config = dict(
    d_model=160,
    balance_loss=0.000114,
    dataset='wikipedia_en',
)
Below are experts of layer 2 (counted from 0) of a mixture-of-experts language model. Rows are named router (the router's row for the expert) and show model dimensions 80-159. Each number is 500 + 40 x the weight over its row's rms, rounded and kept within 0 to 999. Numbers have three digits each.
Before each expert's rows: "gets" lists some tokens that make up at least twice as much of what it gets as of all text. This comes from a sample of Wikipedia text that the model never trained on. Tokens count by the router's weight.

# expert 48
gets: "- ", "\n", "| ", ". ", "– ", "\n  "
router:506502482480514469524482544441457471548483521552435498485594414414495527505454483509497518509478480495507465493535507465448466445526503509493453515484439496504594501454530488501526539481520513476501533563547421590460502525483462570522488424

# expert 28
gets: "s", "f", "h", "n", "g", "t"
router:482489469450548490507463505488511576498481554488534488512537560498502508498558556434507470491503425440436544514454549506422451537438486523488459491510445509497488501463473459507520564527511510500507544554469558523494505455475530516514541488

# expert 50
gets: "ed ", "was ", "in ", "He ", "born ", "on "
router:514545513465537466536512472499492452534458461454530544461641520493475584439489565515526453483504569501420457504540414545421491430466524589519442526549483459449551506509562522533485551518530497467503523593437510471490527492479485490458498480

# expert 46
gets: "on", "ic", "er", "| ", "ent ", "and"
router:541568528456495491446489504433449474539539491546475530534559498406510529489517552506527507477483502552476548502456484520518498446524483532499451491520439479524497508486526520433548568473562505497497624556481440492431532477470456512478499511

# expert 7
gets: "and ", "L", "K", "W", "M", "H"
router:567489531466549423517479500457562578535461490495495524493527461516519527481520505578502513477490445508497472492494494516454535428536473583522447432523451486556517502510549525538558579514590540552480509555443462589448470482508466556454500420

# expert 10
gets: "and ", "(", ") ", ", ", "to ", "T"
router:488504539465522550517445526464510501578435521548464508483548479456416550578537446505497467546566447550536500527528454566474592472479493495498525474501496501475492516526430540475521502454536540494521480571469491506501465434480524539524533519

# expert 3
gets: "\"", "z", "g", "d", "ames", "irl"
router:472487576478543580514520498509464531500503488550495486509503533426557552469580450516487490467561518440578509558471534544471487437549536500505538540515538527511500515516504545448539542550552523497510534516472510555481508476506480500543491465

# expert 2
gets: "% ", "od", "S", "7", "9", "8"
router:568516444473513477473477488473479462501532518482533465499557476461519546549493501494444466539430488518514507546499512555475509483451553532601517457533453445501493485481479494571523511557547525505509524518492509582497520401487496466493472425

# expert 33
gets: "the ", "season", "played ", "play", "round", "first "
router:493466460471581554483513500391539439496487542478436520508530459436560516508601512487455544499502463476465538505505476552526443503495449528523487454547546500516493494423558514481556532507501495555524499567514431513510526535479483490460523461

# expert 20
gets: "ing ", "ary ", "er ", "al ", "ed ", "ical "
router:553512485479523504471431485473437472491500415489501534464529447480495567499477449514533461501444516484461482528515517530500543477491508520499537493542506518533516484583520538491521545516590501486540532548486464512478401498498455510551543453

# expert 52
gets: "- ", "\n", "\n\n", "• ", "\n  ", "′"
router:520511462443523482496508489483502504516481544482446542552555430442503512560517482521513456538524521547540551558582451581522572455431495522491513535493532530517571485504545467477529521472529490481500535496520448531487492489482476549489439461

# expert 58
gets: "t", "an", "l", "n", "h", "en"
router:445448555510504523490511583500464471463482459512579519528512477529441515480575445558516529477481511546598481559438535519491536508520512498518472523505530439492440496463523518509523548479609498486483519615536491512445508499432399491556520551

# expert 41
gets: "and ", "ed", "H", "G", "de ", "& "
router:519480460438527519493485475477487488492551479527523539467549477518515570403553478510528472571503500473456499512491463578427523502468486495522540548545427452536486502491524513542539541502600466493517516527436425477460499388483489484510587440

# expert 38
gets: "e", "le", "|", "al", "p", "el"
router:580478427459483503462512536529490474498458470561496467522576536419435477572584462446523535455587438500486487513537433536520492493527517478543519416548517422542517501514502508488549510470574470478486465560514417528535484483460477471518513500

# expert 12
gets: "ed ", "e ", "d ", "th ", "tion ", "to "
router:545529464430475512468507544450494501498480494531503545449537460452460523483481490555443482513475524521455469447475413554520595423508500498506482444516440447550489505469477551517489531460568604553571501474507482558456443450513478519494495497

# expert 43
gets: "a ", "o ", "i ", " ", "ia ", "z "
router:555522540432541515463498502511535537470460479500467529467616506526467589473521469474482491529533481567454539496509530584473470515485534561496523524474494509540526495496551549532527541493620528505518491521528474516497488407454462461509497407

# expert 47
gets: "as ", "for ", "with ", "after ", "that ", "to "
router:595493481468542577497481552476505515462466499483519489478549562450476562498499532485488512494561500455501468529519520526485474494494489517477555498501481487497523470457487534429569517482492516516470492517455419478459480473479536472472570452

# expert 62
gets: " ", "|", "the ", "to ", "from "
router:530480476479561515470482545487449521530503561507504505543546504497492531503462537496487550531542495487553492526481503523475515490471469569526510463532536493523539511584509473458576535470570550477502418560497432506462442481433467504575496462

# expert 55
gets: "tion ", "age ", "season ", "team ", "ase ", "–"
router:492480485480523497461492433436514520543474455506520531430574468436541537575539540498460528505491489478489519472534457534545486505548460499570500468550564430521445499419538566571576505536550566477559462545513490529489544482436508473494458477

# expert 18
gets: "| ", "|", "0 ", "; ", "–", "−"
router:591501476407585497504516526497475525522521527511547551507539497480510557501536506479523549487508521549433499527490427566450535502537518502580540459528538443507467456523542543529533587489593540561464501554489483541477496456485438486507499430

# expert 42
gets: ", ", "), ", ")", "–", ") ", "-"
router:448487445479542527428460513448537484478506562542509514506527540405526511525496468492486479508531480435457536488509447485479464421507486499557485521506422457478471508540507522500512580519541526506455540520546535485486483444412517490536485480

# expert 36
gets: ": ", "; ", "); ", "): ", "/ ", ":"
router:535507494515498490440507498479577528488491462539461463546548494457534477432499420451533445505533498459528504575511421567525474521439456548501496503488517567498543497516545536546560530511553560561539495476521542601419519434492561528514487500

# expert 1
gets: "s ", ", ", "s", "and ", "es ", "er "
router:529469495479542564504462554493491503494469523556461529458568462517500487550492500476517547488478470491466504469519515546481498505526496475460496464506528474471516488435518486536499513511542541588470486583448473524492494444459455483513508487

# expert 21
gets: "D", "K", "S", "— ", "C", "L"
router:526466442456505487479512510461502455517531493440539502478562485456516566463458505527523487504560531464524538447494558554479473508488480533483487524534430495523527491481514565559550544486546548512525525528498489588488470478492434449577522456

# expert 54
gets: ". ", ".", "\n\n", "). ", "\". ", ".\" "
router:512544445446491500476469508474510553484489542483451523480633502445481514566476517467566506492521496482542470506435529584477506513507508544529504490538444449496527512501540529524474529480468548439500494529496479461484448484474505502520560535

# expert 13
gets: "it", "part ", "th", "a ", "member ", "time"
router:533463457454561508458464514528538511538483534551569543469575485460439495564508533515478531478485504498498484486548510492524486455531504567536530460511545530516582498440506516523543512498491494543516516536446496491427514493485513491460517472

# expert 14
gets: "ur", "um", "a", "um ", "was ", "as"
router:588488503475500471529460578510458551567522502569521498536544500435439519500542431553480488517486465519480500539529481520500537498456454498531481530539438404530547492570467514569516541522509545458497506524505497459523514493449410468541435452

# expert 35
gets: "es", "ity", "ation", "er", "ations ", "tion"
router:516517539404461528467536478496496547560455528535519518473525511396524568535554498446452533496559462496523551490515435585481589469540506474520542482507426443501512490514497511516473503544505542522491523559492480468451489472475463511584493516

# expert 6
gets: "B", "L", "T", "Br", "Gu", "F"
router:547480480470524512495450518442534508479504462497442546485536453480498566441497545509511508515509509514494519451471515584481513476479459534468468511516477482561506494503516509535522546514578474539479471537495451557488485405502490520491522423

# expert 32
gets: "t ", "le ", "ec", "k ", "ge ", ", "
router:585515507428527453483436445472579453515551464513485489487561473465408557495497464544509517525510502542503499527501418542472535459489526476547515548531464460524516471453561500535501532531580517517498475500443491556495485514522421524475510453

# expert 61
gets: "est ", "er ", "ar ", "ers ", "ed ", "y "
router:573488444424501537495500486464487516477496445505491485510533453539531512540491436480513439545461516523457452473503490530456485463433555489546500466525474480489503524496507555486526537554517526508461563481510521548529490478483490567538457493

# expert 63
gets: "ex", "re", "inter", "cont", "exp", "Ex"
router:498496471468490522517437518503519519518471499468459553483503503468510501587456524508495544516557427499467537574497474548487530538463550492521536489462523436527517505535525533512548496486488451476514532579480488527488490485485468518537490437

# expert 39
gets: "the ", "state ", "leg", "government ", "Party ", "offic"
router:570450512475528495549443545478508524550431529512453464471498563422464539549564519498478471517463538451478541428482502567456523476474493525538500441563495500474567482465536511487489493472501529537465536564490457511434528452527473504534541465

# expert 15
gets: "i", "o", "u", "e", "en", "si"
router:491505450498513492444529478514504467544536499456484494517545516434423566492473519507533522499572530517507482531495407530556540526520500498461408473482469533468491516472574489515556598466601484524530502528467483524488524526499436502494537472

# expert 5
gets: "\n\n", "==", "= ", "\n", "===", "== "
router:514467506497511489455542491494581477535412426493422488557628541467487488534528473519505533507563522467516493491484499583498473519464523504534449431524503478530514496483508518532496510520526542533517528528505499514497520483438442481495488511

# expert 45
gets: "of ", "the ", "al ", "ah", "all ", "ate "
router:534440535433532498458513480514425477539488512489481569458520532463457493452564493506462500499466539437442476534456482560461562430461524537572457466536483456521560511515515483491488564473549513530458503541495519542465486478536437493507502476

# expert 57
gets: "the ", "in ", "a ", "In ", "with ", "one "
router:535493481534520481466486468512535531485484457509488556477514502489445511538452487544452543543470492470511486477462476504506483478544457566537521452503487502496519488529477580586505549455468464480467562549538490538470494468497406485561482484

# expert 44
gets: "by ", "It ", "The ", "the ", "ra", "is "
router:586444446472562504502436552510541512517497496485514492501518520436482499440489422561518497488505533507517528494508468556519518460508561527483492461473501432504592473559498544511480519539499457501478499473451513483495445484527457537535491458

# expert 4
gets: "United ", "American ", "New ", "States ", "World ", "South "
router:492527461452488543492459491451485513567439533476452560529572510508491543473506515430507494499481457531477537496444515478490519461477506557511484442514472531562566493546536487525551544476584521526557542520508428504453498460479426569501516498

# expert 49
gets: "1 ", "2 ", "4 ", "3 ", "6 ", "5 "
router:594485493439504433483498495494475546482446536461544557450541472509494530569568508443522461501484501538528520505521485584507509484563481531542536472522472505491514503519456571487510569474530508520538540561507480558413445470522369486513460457

# expert 40
gets: "A", "U", "E", "I", "°", "ES"
router:507458498424564572485486529485536496540490488562412523449507468461426519542490541505520479548496489484456471483475423596485516396480513547514503473502500470503542467497476499447533455455571505572510487555494469517506527516448424514550490498

# expert 17
gets: "to ", "who ", "he ", "she ", "they ", "had "
router:559495451502490482461509531459538560519520490463545525469516499534438569528497498491458472492468453517455467483497471505486467522477512480528498514507487533544490507513486558540503550499471503496490434562506513541519518413480509569489580455

# expert 51
gets: ".", ",", ":", "y", "t ", "e"
router:532556534454526550532554610507434445530488502520457436441552498508450558470553491475538462446495522483508450555498450589469504461457522478446519536544530442500519491502545535572534568571526531509516509546498479465459449439511408468559485433

# expert 30
gets: "s ", "The ", "his ", "the ", "a ", "their "
router:518497480439571495519517536432494456481491499518500557454521478501478547448505515487494514476489425436519509475453529527489543451439518501517470533483465492480464522527459521514557529502489458568516517497510440564511516363475470523577500441

# expert 37
gets: "B", "L", "R", "M", "K", "Ch"
router:497497485503558496519416506489533515502508470458466518484536528534470543459517527497491521530520471484543539486454494550468510527479478525500553561502499446514539469505575503538501511538558481495472483498485463530460493418507399497506522473

# expert 9
gets: "N ", "ug", "ar", "ak", "R ", "j"
router:559507530424551503518496566454509508540456515564502518502522537521501567470472476528509523481496503543511527513474546492493475520443505589495488529454507416445505502480521548525530500495519532530517579536501444537519517457471448534544542517

# expert 25
gets: "|", "and ", "for", "/", "c", "mi"
router:546460483423485503508426503460518558557469531533547506481497533465500495530530487504454489483493472492553456522475524557488498493547473533560514442557392505516467490532534591528537543482546497538512566525509490571447445477477444504562468472

# expert 27
gets: "u", " ", "il", "av", "ut", "ag"
router:531515485538547469448551503456431569521495481511466470480560421467480487460524438548512452488534488494488519524534509493446546502483516529570457521494560442459490481497522484505494621512530466466505482510532519516509500481455453559517501490

# expert 31
gets: "or ", "el ", "on ", "is ", "y ", "at "
router:615559530482523461463546544525480472476449475532524530467623464497452527545476452539520478512538474542448464502525517514535466454547510487528456471497480542487575487467525575514551541495534542491527460542529502506531533434496439502514486510

# expert 56
gets: "in ", "c", "b", "tr", "st", "par"
router:559453446448510469552519587528548521531539452461528506497499523450478512494477472512474523457496486536566476473552495581525503442494524537571507473535452453476549495498515458516532519516534427537462466468456549569493444446503445529529449483

# expert 24
gets: "ine ", "ly ", "ine", "é", "-", "es "
router:500520510445504484416524543497522485487501471582474557484547417524488539535525462499448467518504487434450536488526506521519530523454504508530531464485412451470611490533576546489484535537561485524508535518575532530486529497491441525546517506

# expert 34
gets: "tor", "b", "ti", "ul", "in", "ac"
router:533519599500470463458474545412526468489510516496483488503581490507445547501568534524505483491545508498533458551449454556497510428547523507523489483470494549512516486452517535483504557507509492489518445496512418491489552472497398484579517530

# expert 22
gets: "ad", "om", "ach", "-", "ad ", "al "
router:521452464487539474490516555499508507477481467547484543564536529461482488517536512486495532553486496465554491479507459478497535484529524489467496570498437436503521505466507520567507584529511544569502494525494599643474496504458421442495538493

# expert 59
gets: "'", ", ", ") ", "\n", "th", "k"
router:555479475500541479427514490462518540554463461439496552501590458475411546469595494530555515508554492551530530468499512548489541514469432504551501494465487537528499475527487542488642512521551558493458455537505470478431532466517498515556569445

# expert 26
gets: "ard", "ow", "ay", "enn", "ub", "ud"
router:521448430460531503500504531495464530482482426559484517501532489490456506463511440528508508507464455527567511478529503525512442450470537467512484412508526418538438507547477471504529641501505505520511563563523528609498529511495491547469525479

# expert 16
gets: "| ", "|", "– ", "(", " ", "/ "
router:566542490465540492488465512480517498539517465505481576530588472450448572459591494519478501484494471533502499524490459606486547456517522531535489565470474502513503477494569477522523556536587467552482484560455494565486500440498525464480553461

# expert 19
gets: "201", "200", "202", "199", "198", "197"
router:524509505516576547463518541451498529520459530546501507476492453467452549531516488500521492485510431527446537503448459507497505431494556543526512533507447503491562496538544481533511586449559549550513516521511453500466464479481547523498509480

# expert 11
gets: "1", "2", "0", "3", "10", "4"
router:502443459497534506457527470448472501488470491477507504468523498524536476495601522541512470478533492502539479486530441650563508483525462494529477490538501510509523494481493552502573537469537538530561519540496481499492444484488442508520505500

# expert 60
gets: "(", ") ", ")", "\" ", "us", "\n\n"
router:508514545507517468514427520451466465568503525473502504507568507521426551538491449485493482525498505533472530507481412570426463476432459479583521506474568518509480512530455456552455499547583515456499497483511437498475488485462506540473469434

# expert 29
gets: "(", "\n", "yl", "ourn", "am", "or"
router:543508508517539484459491490423496546501543470498493470498529479471410518535446521506483524486515466502495574465475508540502525397509510525529475508461399455508530496491509492502514533548515503552567565519517482582503519486512507513572521481